config = dict(
    n_layer=8,
    d_model=256,
    n_experts=128,
    experts_per_token=3,
    d_expert=96,
    d_shared_expert=512,
    activation='silu',
    moe_layers=[0, 1, 2, 3, 4, 5, 6, 7],
    router_score='softmax',
    normalize_top_k=False,
    routed_scale=1.0,
    balance_loss=0.00682,
    balance_bias=False,
    router_z_loss=0.001,
    n_groups=4,
    groups_per_token=2,
    shared_expert_gate=True,
    init_std_router=0.0243,
    lr_router=0.00129,
    n_head=6,
    n_kv_head=1,
    head_dim=64,
    vocab_size=8192,
    norm='rmsnorm',
    norm_place='pre',
    norm_eps=1e-05,
    positions='rope',
    rope_base=10000.0,
    rope_fraction=1.0,
    qk_norm=False,
    attn_scale=0.125,
    tie_embeddings=False,
    parallel_block=False,
    init='normal',
    init_std_qkv=0.0348,
    init_std_o=0.0,
    init_std_up=0.0348,
    init_std_down=0.0,
    optimizer='muon_variant',
    lr=0.00952,
    lr_mult_down=0.7,
    beta1=0.9,
    lr_head=0.0514,
    warmup_steps=200,
    schedule='cos',
    final_lr_fraction=0.0,
    batch_tokens=65536,
    seq_len=512,
    doc_mask=True,
    train_tokens=422400000,
    steps=6446,
    dataset='wikipedia_en',
)
Below are experts of layer 5 (counted from 0) of a mixture-of-experts language model. Rows are named router (the router's row for the expert), up (a neuron's input weights, with its number), down (a neuron's output weights, with its number) and show model dimensions 64-127. Each number is 500 + 40 x the weight over its row's rms, rounded and kept within 0 to 999. Numbers have three digits each.
Before each expert's rows: "comes before" lists some tokens at least twice as common just after its tokens as in all text; "gets" lists some tokens that make up at least twice as much of what it gets as of all text. This comes from a sample of Wikipedia text that the model never trained on. Tokens count by the router's weight.

# expert 62
comes before: "-", "\n", " of", ":", " Wales", "|"
gets: "\n", " South", " south", " north", " North", " information"
router:546494529402573553437455516506494521496492559473507423486508516509496528527529434426577522494473410528551494479494573500519513502528546511560498427504495539529499507480519565524516465512552500
up0:538458484467509487491539460488435543486476489535563488450519493394478470541509465568531470506525510496457508539475563530528415429538511559523528563511448512496483511447553462542527573419557418
down0:486497571500528501518547491484561511480491558480491507454522540462490481476500473501501478483559560475501513455505512477476464502530465498502549560524543535478464483503507503594447489523500448
up1:564511531509462508536507507492544449510480478459579488474464505458508498498467502528486465572492447462509498512562531507467404523424526389489525515504455490521537444505538432512522494437473486
down1:455455534415470489498494370503489500517505452488480494485518574362484466472510454444528499536471401538551518512465421428551549477520466502586546481504462451529510476435509543537465488529516517
up2:503470431473458520507484556550523504471458461439480551547412552491489485434472555421552500510543567548460537442493486531476461498456524543481499478513510487561400541486424483447559523566517542
down2:487522526507455514534429405536521518455433460485494485441522515458424528540444446505521533489526431489515455494522548517553521490502503529487519565442524450472455538537502541492421455571507469
up3:522528479575514501467505501478527525503456590515529490575441490497434515494425440536443456501451591478526527427474525523507491517449510457450527464461439436530533518525479453455564463511409528
down3:488550521549444547427541492590498515548478523571476517451481532424516475499515463555517516512511485477517466570514516485461528499557479491496510521496490496569499481452532523463523524515522564
up4:452539494571520475497518510491529484491508442528469545521469518459554518588405550532521583528504467534475470500440545495480521430474442481490484502494491482513528458518508502510521463438563517
down4:488503546440534476493495497468533448443550481453493459502481436487460527493511469471447495512412458487538490583540506477488499450456478415496574539486522503487464467492480449534512492527479484
up5:468534483482542497446594481359462512506483544446515455497474486476597416551452490546448473489534502508496496470496485493471528470451496546479515453506518576558555442482507534499491494453522558
down5:510474498519583445519565524498411530550510481558477504517521509542488533509489467542511454520527472453503475455549456539543467555482531489460527487546491499543452497465473541482577514512454516
up6:502535513576521482491480466515447466528456467482444521481524536530493552409559456525522474540468441511557560558575505491499498479502484467469508426488447565439510552492519575482551488519503474
down6:475519532570474521486452540480498458533527461490548552508533525500502480453484528552540457508548573488505495472437457433488526525583483493520500538558440507466564532443532489510507464431452463
up7:502414558486484504529485541529493405493504453451514467605475426481455536483433459484547550468524564539515456489463499513507459457507481538444502488445460584496530465517509531455509474555487477
down7:568540522522491483469494479492500591471547482524491436464521443489465530448507542559496450535486503485386494509498502533488475479406550532512468591521562536461524511451428503548529438458550471
up8:497464522574498560505520489527526494529498530545543457518456493546528537466477528533533528534589503464434454485475519517450534501499521522475515483473541429458481481476561579538576554491521565
down8:485468502518486580494433526464499469451568557525535574549484524494513618522521473470524476515450522498513501404595476488463482579431541536467494412556510516452588510537502490531468530529486493
up9:454558510506518485466551499427459546589512476459427515515427455565491460619447463484450497514485521555483449519493519504571541529516462515464531521436530600509526520502498419510499503593482520
down9:502456460490496511530473469502500458495537533455519488492555511468444495456493517514487469519522502528546492514473496548552472472515479429479464513469566449538475533595482521604485494435482505
up10:490445508489530546498498493450500472393535593500493538540486498546549562503447462508474462473554459511465514471463571601503509524566503467484487475526484480516522512477533532565540523567468492
down10:436557542507543482439492464430508513559539400435569569552491549501546482533445477502468542500424532460465497550468511447570519490498543524538494529516525523477549466499474421458443486516467499
up11:500491466450487558496424550472425502481447449592535435533537485537597609503554519468440445495513504532464462521542470527470469437530557530479489481505527478517491585415550488453453490501461509
down11:447489478504505513570506453468513459493571538488442555508541555459483495514483514487531506525529516473471500438445474457450479433449480459476491537496548519468477522556513514482495479461456456
up12:540480519460506451510526386497473554483489520520554509488520485503610524497524526543518497537411506504477532451506472583467561531507475507520529560543421494543535592491488496509492541559494526
down12:540515539500555472493510513474565517565537574493545452639524560463455430498543483543539539464532521578501553518554545492525566472503472403520414528480518483495499488487510486520554463469474444
up13:521510543508504509560453497493493533480513541471481496505465435452509526516494483507505468478424497575528531485476539489547501522520512561514483565421483432538474546450472548474535533487496491
down13:457550587518535447449469525493461458535404509512555520555500467502495497536494507516550521484527511558472554468411485541487441434459484477556546504496523538453462562491501512554561473486507427
up14:611465473501466427515503488440529509521533475468545540441477513541546465482470427519579434614481525567486513539524503512518533479473496540452394455478494490514447556586508467475460436514514490
down14:521462516545426494514544514473505559509529471465511587522549507525526538456534505478470510503538506480490502538466409478554557447517481502575449473469531510510456511492523539475517520415523523
up15:400477583532479473497471525494505487462478512508528555505484455505528528506504476550548462523456527490493478452517468451490512554486469524529507550518470495534470511539499473550502440525494517
down15:503532454505391523440522542508478460508391508596485480588539502442512485521456539519413490531458524563451506558572500419424474571514465488542518499452490511585482510474577501491522585506539429
up16:510444489593487471460537498469455543550496552516479492449474541486453533520520465551517486436443493529432508506559462544463518502519454567473474455546427493505500500527565520476507572464504486
down16:537462479494554461528506495438494480461469502485479526516508445560468515516505520493411472491503530548515425509516513466496513510545516512525551532402505522494515540424483478599521515478466521
up17:485470526492458489426464515484513488458457434514466501486505518418419542494503603443489577550534495545509527505438510523508552532564514561585486532500487570567505477509465451566409523482586486
down17:539578559460516528521499512507511504495599459521450426558510516531530427477492448533460449538512573520497515428438471492481502461510530461483501524446473519535468516394464558530401498548494438
up18:509449472515487509514560500463521472518477540518490510534545540502514498450501487454508605506560424589418538494502507511470531475496525500418463427465498501493517527476527466430537480496450462
down18:517506481529502457487495478556508493548526455481536509482437496514514518416515487451493503480497507511514481483541497480537501453499491561436523464560482543579468449496476576527451466424528526
up19:568545537537545472477482545558504494480446408547525378483553467514434471472502484506523544517488460526514506436453494506471472501452550535497557545437415506457466535588549564514486476475516475
down19:517568542500480585499505548547548570549497443539502499498476543576416459534519456528439488499595512567515479459475463479497467565539501469559511486503492562446559504444467482512576475528468448
up20:463598546446491491466500576478508471490458486495478552499457490500494533550507545556492457501455562426507527497523472534495472492522526448469500548464578492468513425550475544523535513515495500
down20:498511510482501504528550511444526558502484516608505521466548521511466440464497514428453451505464465501490504469479497510520490521552550536543528509551483452527516458463437452478505448559545507
up21:504490520438425556497469499516560541447526454541444520499452563570464496509410425455543534495550521499441503517495474545537513450461511544455521467504492492543456522449531492525477394439467483
down21:481495487472495519491468498605469543547506428534503511487439522440525532524482468483462485485420521398487504520568471464502508479460391466511515523485476501547523458419544556478468449485530518
up22:475527475534498533491533490463513509485490478550520404447503459408457490502481477475569441464512433508495461468548464466571535495512457458421541463434540493442527523426579523519464582482503500
down22:566516499457457544481491517538500484460508589437484517462514574528526431527499457434552501523464452532493452499596473512443453481505472486562428485542523479556403409498482446553508507541497478
up23:463587478476538482518545545516501522495441527449457576507462438493565534468488561479518507497513480554525525514458534496497579441441566487518486413494503513500439464525576433472456475538507544
down23:471440491527481544518537506536481574523489467456482498520434461544481493495490483531513498454467421535501516445590527540525531474459502560473531537392528435502469499478481479549457483507425485
up24:528463455492515503499480481528561414495435528515485418459543442559537525483503493504465443490452456477510488490471562486445520526546519455545448543501509490595391538541483543528533523560493533
down24:438542444498490507547584472524450517540531494534440541529459498440513496545474519456489525550434438465541512515520405492495414492487503482458527552495462473499510472519493484496555496521453459
up25:422501513550511466502542485495541532562531536493505520472552537427481580467483474554491499561460457493527485552469562458443535529476490508461522457472431503519452463462441492472481510532436471
down25:468512562423501461490476476494462434483418511531460493549459495464534590520554485507544494500518461449518509558526527532455553493524487535521553504507434546492534521436517548510512455541489445
up26:480459471487502464467478473560478559532484479485517496496458501467475514496424521513467493563539526486556566533490497555451448477546515479548553469485497530542525386452521526534462468514475510
down26:493513466442522435477476461490454501538475605488512515496512460492488459515549531537478519480480504535446525516478463467522494511423468499520476492495457494468539580593479548456510466485503484
up27:456514517456548513469467407604531490500495458533474493462546543499457492543574466555417527452480457477542501462522506481551500535514481513457465542552552530455607457468495493573496592440425495
down27:535482497502498578553492505504568517464465530528406526471446543501446459567448495469450528489523469519484497472546509587449514509521499506483558514478480457520465480502460515487532487460433541
up28:445538501481501520523491602441428499436476448512562480483487514501438527490431530581486466451468558495489473536537479543522522444491472427515438509524455425485562551443441528472428508492590510
down28:515488491507466512521519467491523488487464522521481529493526532534524504478449438443550504507511507491439557494487437459519432504438519474463479437485554449526470536492479440506503505519457503
up29:576560479547492555550503522564559485514556474441486529532510422568570458486448486475509547531505486517536441543540501457478594544515480448491542469572525525499498455504438427511535530469486450
down29:535471480493466454498494501513502463508573601489531526473553551547507424459544487495472463483530488502500516538465476526516542479497515383460481515535549473461441530477482532450580551537518579
up30:454466491487455524536522599512499463567522437468487507497500424488586492555565453491459545509537518441427433503491555479489519519538512447513516552521477538482422569446412499515522512463530441
down30:510535531484544475510454454569513484468538553538535481527538505418493522519446464431541496502554503365485522502419555501525467494487570560473462482462488472477514549521541531515478498472485485
up31:467521524417479496443509547502513493487499439507434483612430438471542453468575503515472487497452493493474458506489510532565386465493469575552542505541499518455555456458513469503537462462505488
down31:442477494518527524520521532432442567511519530469488513452543488486489515461452549514557474457519505457549494546503508485508494516490533502490502562437548489552422481486496467518509521480490462

# expert 106
comes before: " ", " new", " member", " first", " few", " large"
gets: " a", " an", " A", " the", " his", " The"
router:538459591509525505480437509558498567516473532517561470540498504502486529494517463493568476444558470595476463463490573451507484529562549548495467474554523507497499524509447572555554514566485522
up0:551552553540490428522575559521468527466457506486512485365439459575519532403583593454627558498478491587510485575561488494538533471522474537532498519494511528473477469496473473414514408492449542
down0:490470486497559580522490481528567552484517514455440489469491495460545512560449515470500498470474437531502487459485506548517436514501471466496478553428560503482465422548432562491502516577543430
up1:538496459426459423511536541476491509525486465566567510506488446557462543432473478505554460525590492556455601487511480506494512501562509576485487547546485485514469522417513567552443511476531444
down1:513569571574527504509537503481473468543471513428522560488507474443480514494573456463505488493479488429523447501493485499530465554476489473461554497439490486502476458540456564416515479513511563
up2:560464513477487514547553465512534494493518543532461503461470615496529523507531507586482534507499448525508483509515512498529531511518502539559441514457460504502454471530457498470578559461491532
down2:525566517515480491526546616503481493505560454533542459499483438480479527519510502545514498508562531494561491578411438471535540521538497528431487486382560529479440468537446509497523486470448505
up3:481461520461476478547517530529507442518518497544526502533483491444454440444515533482529496483488551549521562509556420494599526537521449524500480501519576526527517506522525554516503554535564532
down3:489560470489507487509524474530466506493476499541468512457496427490473418550476484439492517524524449483496480448478488534535464573481475510404431550457497479485505533546516552500558416540494561
up4:460514503519516521463469470451416484460471499489533436436541521514525495490494552522417474478467502557473511553468456428505578500475546444526479533522569515522468559529455482453421449457577496
down4:476484566474476474514561515475519563603511539475587566565539438505528452498462487482457466505491531419542454554495489493513463528533493465512539504476511452562545554522562543436472527552522540
up5:518582514443514522569515477523508472473529509519495468423552498587524522497505517513464464509472477498540503519460437531547467563479559533482580473567483455455474498473495500490556520499478509
down5:434420479564504519463436486466551528568600532547533465531528497494499542549472485478464464513481463497409600490504585412513543405552519464502501454528527478473533433475514508494397491495480473
up6:534524434553413460517532427484461554441497580500496476475468458474449541492558456520450459513583568422498506559508485473426513506489419552513538507478490525476492520544404503467537544512483493
down6:516468473521505463497457480455563501564521536457464527457517384520512449540505558509521487456419531532556574390552570539560499491472518542521464454576490522565538439434546436517494487492576474
up7:495562500538484496520525496488481517538489476499491420427556467501498470533443496510484499525494535452438438464467542453541553461569527490571530536491478489494447465488487480579562467437523454
down7:479533467500550503621469475506485495412495488512463525508496498465449559510562557439521504505581495539455475523541556493472447525447555580505548486453495516493486561501520543422455486438506488
up8:523506501457582554532458498469524486483556491534432503499506567435481577545576510494442508552507458542533469582495560566441454521485539573530511521472592517528464520492419554540560525469450508
down8:494512566502503431470513489527560497448508551501483500432527578489530518477474447506478500558478464467515471420410494404484524496492511523525502484503555445541481423437454473508501506464449501
up9:508516538514572509467498519472486518510480464524473482492484467455435455537478442521490436503520480525434516536504532523456491569494425489498456554450579492466492524488468539515472484501488592
down9:492543419547508530494477615484513465567498472498504490520510510443508578474478520518463577575556544493568528542517545553452568517523618418493493469600467508501484451535496460544473518476501489
up10:496485431522473432490551515495519521508535499491448486537560511507484544519507408519436469512487528555517484490477526479483528480563460432546422445536482557550503515421480444446478508487549514
down10:540546613498499481553483482516458522503461551562512493453464468517463543546506594498518463510491511465421540447539478508484502486527501524536469596513473464443501546479445501514503505538553468
up11:457500524511470570534457438485542521471505539470533518559568499521509527484470538509500499457460459539506565379491481533467415546503491510511519498484465523457459544545478517510472526499522540
down11:553447460480511530480515561481477501577471463497503573467567458502483459492514494521452569481516476485491529534450565507495538471532504490505514495573556481502597463494554523477502480487496504
up12:526536553494530487543431573528482541474451445515520527595538534557487502553497508482451485510485456495536487487514558499523538493503507514518505523502509570472413409438491503514533559530474541
down12:544509521491469470457561504530490511568514446541535458530475453428503549578480531513521503550486479475445435436502470516497437481446494480575518536534573438519506575533422529493433527424468485
up13:541486498530485421471511515566484543533417546387509496530437488470495444499506467468523588518479535513495475513462531445495563548486475520458532448491494569497495476503471508488559445535491505
down13:494577499491455526491517528431513499514575417501471455526497477453539555494546484521559448501572477529500548463554466499459478501484490524470508523469488522523575476488499495461444570529470441
up14:455495478486513503494488450475503486563484493490528544488501541509605533465499445446483541492538522505492513478561465494590551477522461481468577497456476472515511526559520503523480485523482449
down14:533449476483475565465533503463524549504540537451453485532517462522556489517472576579434452559501511502504526527481522535580563510512505528464488425567467524560505466443521509579454501496426554
up15:437536468553548431452454555462467500520542491457465513436510591512477530524510511517490500501461471566403493524462522463531480522525580490497447470492537519512467477437469494528515530430512537
down15:464477486465453530515488499512514476504441466531515500495532414484516457450444442529502515529561521475506460496494523522425443486448499462489531560566488476460418506557515483519494496567556585
up16:453455524444489532548494510502533487489463460560453551526488531542534464496502508524523512477469504530546449498445559553507544543542461515524431462527460462577436558510501469480481485532450527
down16:493493542465472477521520439483512510494462501391532495543513470465488483512512469446492477400529466463488492382479480533451498474522491485478512483489515429468504498531474481543467499455532512
up17:454542489504500541448512485501496474575475502448526506537474469546520470546489494486486488527570505489569573486496475529552540564426492547494521518471442521506472441482449456477540503573460521
down17:450474436486498542501472482520523531492527454522453461501536480524465502483545474507454515472428477468424494544496497490521473534474549464520537482498477443522559544532503470514468434495557420
up18:453477525552440555479409454450476480535418547473530466478446485523456520574504464528510496479449540450508461522522568483509509534525491464562456558530466541549463486511545483523470512505500492
down18:482503511494522525498458498519518550388517551482465463511515601547474451524469495510583543519477474553424514519532425371432471546501493594450474463531529498453484487487511563509542612491564547
up19:529543506535536506508502485501475552499520461506478557461506460511563461533463588448468503549563522547502486462505506533527466552487494495519452442481518518537472519508528495484511479536533516
down19:483448460546432478429483549488526437515443552500492485461424511513463562457503510503500529544521491426496529581509436517461477417509492510503527476467438420508439484566524607540548537546524526
up20:486502545474525405489536578412425532455469526503534465489519457528486529521526503543545463488456556408500554443550544547501454456482414495398471507538506506589490514500551496513493480520536506
down20:447510525546557504519543399581576533502576466448473529500504480452481475445484397511469520547542512535504438472445490452519566492548510478424493570479555460508503479501504423492503481513447464
up21:455552494474471446565478459588427490452517545455526489511474450578576484456500524479543532402521509499466525572509518512482443470521554471479417562541517539508559484453524479460489524475554417
down21:524520447453516546591516570485509495432555530480568509460491496496432587507408501510512492550406424521517437483518552447495553535446390562574488470462523510525431450535542510544467553467461518
up22:529535514485506472446531486563494456541544541564523560496561554474522534496473482550474509502520476496518525536432512506501497476471463449524493457417461499553517565510499534471487490507479452
down22:448452481579532537572508535480505441497492540524479483551504491444503470442484575498479486519517542478487476454465504483530463491557480496571459472524455489517540454481499491512531467461502568
up23:462471494429523512468546495477478547465442454495462524547501489522443536572417470475451541535479524452494491467540530494454484535466535528489466433476475437530486547507484479457551526553493529
down23:551462516528467477488593462478542463572537446457508486546494529519539512477454458474532559485500521460468498497593445501479510449483475464479525508472478513529470503473512505489465485555469546
up24:492533509456439529480535572468473455467548473520436476512532471544558525423526489485492505516538470468495536473527461573496566467444506456508507549468454504452539460521460494569527556498522461
down24:491500503514509454551457485474514560483488452507499522490496463475434512504464509577473507522530484510468435534486502489459414501535445538507546539469520489430497590548462477437497454494468499
up25:540533464448467572514537499486484463529572488410504447493476522468510500589540470514498571537516489511563487515507466470507525479452466456517505439514494467566570481471556507528431514563472501
down25:467530554557533511566503543486486475549467517481491524461442580461491488452505494489544512592534489484457512566426551570468469519487516549483553483445445488517514555479473481505487473452489522
up26:555531507505521435574492513495497562523614501486508512485521530562469524529517493478411563502490461377500501535488512535545537444520454494519483546564564483491521514473583509509494490473517537
down26:459521544465518510530533419552444489507486529491474501463511444520459495466519479554508436534536507603401532489545420459477457468495507532511514528474523522520556483585565486495517459511521508
up27:558487521514485523417542479543523491509476503501514516524528530444452484496509488526480530525518455531442457502544465483516513510459464497526439537500501570533467458500441505476474476541600424
down27:433526470485520508460480468523445523527597470477514503510466569506618502486536537449509435529498543498526483513574596554471486545468542467496517522484428513476511551464505494476501481543485471
up28:519461562546478450436458541517518491457442465502524449518533497525526473542416486481444465478497539447499511540441543472465498508492488499448503519504490495497464516471582551568492477373538523
down28:450476471405495517575538460512510499491572474491560530421487436551500425471540413558520505568517542475512534452544482504550523486444542486504453565572506481515480464451461542452450503500507506
up29:516509535429486507570506521522496504457482528489449536503451514519525470541498503425586538474507487496462486505437501506510491495541459493497554482493510533509491529454523461522525542463498463
down29:516522546551515533504559478427549521523438512450516575531557472474554571502497487514525515495484469509515501543527434459462518481492464477455526470482447568538490425463513490437496510468486495
up30:502533529490496438521486513584507490563559506455436542482452532504458465456504481483570461532488559582481509575577445480480502491479440463467494589443553570496482514500589490513455444587524501
down30:516486558529479512557513549493445565509549523533535550444468450472493509479542634548449421496468479510506497531457471562605526475473537505456464549450537500513545526476506456497495470490471545
up31:496472498493535471495455478538507519510527531504485477551454531560474501569488503460504492503483571409509525446472507509531493543525487455557491608487515515484534522463524496531610488448508499
down31:514531502538531528507482620483514482564524505552523546497490530547514504451463542555565427470481519464500475508566548533487527556473475474449469522444490515524498439511474484478468511492504488

# expert 103
comes before: "|", "=", "-", "==", "===", "The"
gets: "\n", "==", "===", "===="
router:552446571473510533461439470556472473547476484535596451520525461507525504504509428488581552465532492511498475475494600452498528550510525550544502483608495601491497537476430541591531492489539514
up0:474525474515540478451518528559482480451459465504528487431478482588516576562440464451516483496444496468516582514485559463552527511478510497497472516518492552478478483438518457497418500460456446
down0:497452508488530487516493476449524472495558539515432593487608545581497474474443485531481559521480564550497532493454426414470460455547514554531439517514483434487467539548549495516602527526610479
up1:526471497494544447399544519467487526462503520469518491525428506462506423521402400451443513505467480488501482579534507503484515544428573490557520479520459588486552548485508512502490542547574473
down1:518602545487508468476528538505571490472510571522476489474533572470498501480562574471561463465437520500475529502524493502473527506504492473463557535548495488500496492617496468592440467564479499
up2:529578485527490483400524429460511486509532473513542507472543496507481576494579493484444483465535558468447451454466480491443499438477475524540458491485537526490507435519555476522497525428508438
down2:495489510493520505561507484542490517477555436469430493517513484499481495416498553503475505449441543536560466507525430602447459486500442466451471504406515568555542498545505460429475479490476463
up3:608490544486461483470487543496416533491567556507485488511512484486488563485492488481523602544505455445495446507543510501563465449581480605500480459496472525513514522414497520418531571530468392
down3:442566501508507509532479505563531498473549460436540550531577522506489467517474570490482438516496519479478521519402502522412470479466459444510523497490511466518510495477422498539515493476535473
up4:518482499542523493431503470569557483554424491513445535498513471472519470477495421502504542465543495495533549489553506499476539460517461605383485460542553461493466430479430504543504518494522547
down4:484466461516481562484434562391509518511568491529510552500476491526458516532444506505475478413548553541537496531498479467395483513498560508497510500506499426461540516547560469464568499461502466
up5:508536471517439542513488564429537532514592449493488472420509453479490523516490616462535467448444536472508495454470496475516453466501547476488479496495526470413453502562508490494468499506518562
down5:506522567443505482499463522493483521510553531388501506517506440520431522489453549502472548471581406507594575508473495506517487488499502480517488475501479503517489511480498514428483517569496429
up6:493490473520502375542475432474509517551437520498423545468452486438511506482509544487531561461463545514460418531503519561547452472531461518526465512496492538508457532438452546469497520622427463
down6:477568438492510446559503539471491449491475461373523451501477477516482532522463500468529523505460462524510641497475477551481553534483552486471441447504472491508466544523445474476439488486512504
up7:569456514525518556492484470447525517494449608536442479487525492423501561491512437417540546498562487486527521496501539539576517425508465535413537519502490432510578544482469535546444465481497505
down7:409479466487491493547565520603580532525548509528558521472517510501500488511483492504481517469445565516413490516461523520474502586533536459546508511480478536510495464530488434555492474500561444
up8:519490475523506506499557457518509422501485461525500478520438502520462443415500441476514489491428564528506520542463476511487482530501472469494461445479496469514476592522512483503487497541505495
down8:484518442561485436503498532537477489576451541459381546500523539458509409559496439515518525560498515553520453436490464450556512424485478457567513485481497478538517491535533430520503469432463554
up9:468475591513541508520455507534528531548469467461528492496510447502546503543508529478518488447473498527428526534520492565459464493484463398501504478507575466511487420493442437567454534535478492
down9:491501514486436519544476572558522512437516494467434536538445503508456462430472503519487521542534485419500489522466544506490432496473517523546450489481422482526488569520508476443520465505512501
up10:455555517532500469584532543541500540470466479568458426533460538461524569484480555525519475511480508492550488488526508589517463580486421511433494515476493496448513455530487502482524556580505503
down10:520449516522440475400449548476491488523528519509527514484542488504525506486551464505436496496490499597441512500481475444543544374518508495420493478486492558443505490449495542515475503480456512
up11:512475463522430427482516531485482512465521479461480517588478398472475479500475500475457538414487487493520536535513547535533513590484520407585489503486454563499484612493452511559523537525470501
down11:488496572528576426554455522474473475440511530484491487481570490473511564537564471489509517503485580467475525442482483506495506394452500474537493562404537454424515472488446430522524498496443488
up12:524562474455466533462417521511500557497516521483449483567468494489426492488485527499581521488466476466516588496520530490441509522450511490530515499481529433503510445438588485510535422550417505
down12:524484488528527513531572574447435485490476521467521546409494569480490434547449510515520529527482501476514496476438532518484468482460437452487495512559598502506487487508453518560486545478558524
up13:489455506550490508436448442510459492522542532537614498510463481445507525552466468485429560595496516495551534528534540459480496468496458511538553466505475553500538588475467620566554599511493523
down13:508506522472504508499537507545480446413415477447497493539521501538556507449487467520476467478472550450578506501484480533448561575528517464512426602486562491501514518473483486491567505529388430
up14:511488486466459497502525520478457514530532498535476486449467534528546520464486549496547545463481523533489521511555509462557446515487535518501521499512531519506481508478488539540444423461462464
down14:490458488532508527563486525465517532471407455467533509418522431498454433514504437533485469515486535480442481472459455472474589575431483553485466481441453530579435569529572539468530511421559470
up15:488429515488491533487508507516497479468559459455474565467498454519441502529489508570445473540570535542488411535479477550551495594514446458504534466479459499410543490464555516531428559424451512
down15:550502525475483518468556538485521503403519438525503453485478501519578568469488515481472493476471479504426497511466573455433472444465510499551488478523618458524515476472432536565527508494520514
up16:573535505577520537485519478491426443543509608471440566478510483435466511529459515532564529475540521518527445507481440560462485470459523511498532560510500504477533465515443459483451525480497454
down16:482448508544491571473502498471536489446556492436501456522470492464463537526515520455425489447469427481449499462494562467482477445489481532491486530549526484566449545475541505536532420498472533
up17:454443568445546492468480472568514523523476493472437497449525467553516568552528490500529433569502495488467546420446455521492517401434518467523487409445506523491467516519522440516436478563525539
down17:516575418573504499484478515558496492543425439481492383510476497516452464453516547521482501479474476511520564520521547524452514561571473503513478477527425500431481441563490528434505482548509473
up18:436472458482488538515526480437508502531483491488546563474501526490510540461574525448446503505441510519498482472589534502492589494488517511525471444505500523434523536496578486473477510550538509
down18:482599467547492543524499460475535545450493464480504514536495484538514484540470467491500536452448523513493505545516482540550545561466604551523440518458505514536537479439534504376541465523496555
up19:516517507541469491453471472515456488494553507485493519494569453488525580522540545489474476478533546540482510516516541505470450506558483479462558492524486466534508469565562400505543507493542574
down19:478527478508506552525546476492527543535480581525595442494430503510505427427408497497492504495555505435428537490457534506508502493444477494530535469475550471497512493553477447552429499534485410
up20:462491518484441443578462494492523445554544505498497465428509435471460456566423476472553520460470491576557453523485579476528519525534540468506486470469544520547551460500516474448553476512515458
down20:467561485513525506493488511439540615495481506509536541550449515477435512516553521534504472536454495447513554541515474492525619509526462513536452501539482533435496523584499556497482431465437514
up21:548511486533520511569473548487521514452507434481511489521526468381511495468529557486462512563443529463504504503508564562460468479468448539502511414500501536480495463499457537520487463536453460
down21:487486522468471523457558496487422511527548447486438527442512502526428525447480490492513444535491483514539512471470501491520500494526469526471522540497591514472464500502506559410508496452567519
up22:483502453609521549498501509487484511518451405517498496474491518493510503526534550534491553586483517478579537456573520555491514478473453516548482479419481490539511541561572458492548468560485506
down22:517486527488541486511490508490523523552399426497499563446562404485519506499541482503551510529454464499478459519478470429479451502524546497437496452493523502485429509473489487567502507439503511
up23:479519504544496510372492512464459481467558476490502540474517527449531537527473469523482473493486536498540553482458497533490526464509514495534591497572516551475549482537440495510510514490472490
down23:520465515420479503569565475500491525491444577492506458560582503556499512419519462503478462454479534492568432515502521482479579521479527526491442470417446513488519451489509532466472457619496539
up24:482471553552466468574542507479610532498545504516476478393454374461373471535499504444526429540508519460518454521452475534484517493476428504558463452524430460445505542544577437561500552491464569
down24:537473456444508420519528560458458461428458568469579571498453561521556515457473590564542467545516454518476558508520566553543475490517517526469462468535552436518477513429530511427444448565475468
up25:430481490464485487592499578505489514481505490559463506501488500561527444575442469478580476540503540475504502401531487431426478586471465490531506500505553433615480570534504429497522537520476590
down25:468477534544572474473506504505487522511485521485501485500596545433463472492509494596437532461498511506478489458443494517507448400491527503478478505430470554526478488558464494478465478485523416
up26:496552464497541485453465457501498561498589501494508519561534529475461573462450490478495431501552548521513487443428512520542586552568443531514450571547531515492449559501485496530498517488452427
down26:495522464414498558445482544507411478561429479509496527494535500493462500510486448500556558481400480531462467532562519554511497443495543432442530464480526576527533476553559501416503495488574504
up27:486498482549468558517547462449418509509534501567430494563537494521462516488459505518516472544503484493476545451519525456457501530485447440471506514422525503445468509530493466495422509490462535
down27:580499523526482589495483581546585547556591468472474467516456438476492597510500499519485481461536518527527454494464425482468464478554474505522450519519541606438485519464545446499490416485483498
up28:585536462550443507571495499463562553508492500481448437517549462483492474503453478564554471502494517460454532528453547482511545523558512530475528444465532500511448521540455496431466485466488474
down28:483549446462535435584480488574498473479481437495513492465443436514510538521487418525495518528456597531506546451429508514548476516520447424502515516529556527475496548480488486551455463506544525
up29:449523482539514518556515438532447562492564462493547465525588548563536480456525530516555456510476520471569516553487534432544488489513451469588542480532496495461484497561538463480517474425508463
down29:481500585548446475515577525523506528491570488556480542543496534516469511500471506490484469523508493497431492454459512514480443473523525462566513502488429475523556489562547505541466512510443496
up30:533496468486563555501544469557496488479532535437528525526511507596528484513517467489521464566528540549547403550475498495515492565495465470492520471461509470471524465455474464532448478508406470
down30:481498589521473472480517543394426550534470568554537446510462508384456516467529454462435492547524494464562451462478457526515528457534427486463522463460508491462492483517511516514542485539532493
up31:409476467521459451466524492509461502522456424580537450494557519475521531555502529564490457434480514499518521458481450560501483550501548446550504443506474505462548419482494478518550458460469507
down31:489528490506505505485446557486501480519531519504511471500502467485432544522548476394492526567462510430493465543610581514436490562397425481517488485537563543523464505526495494465473445473415441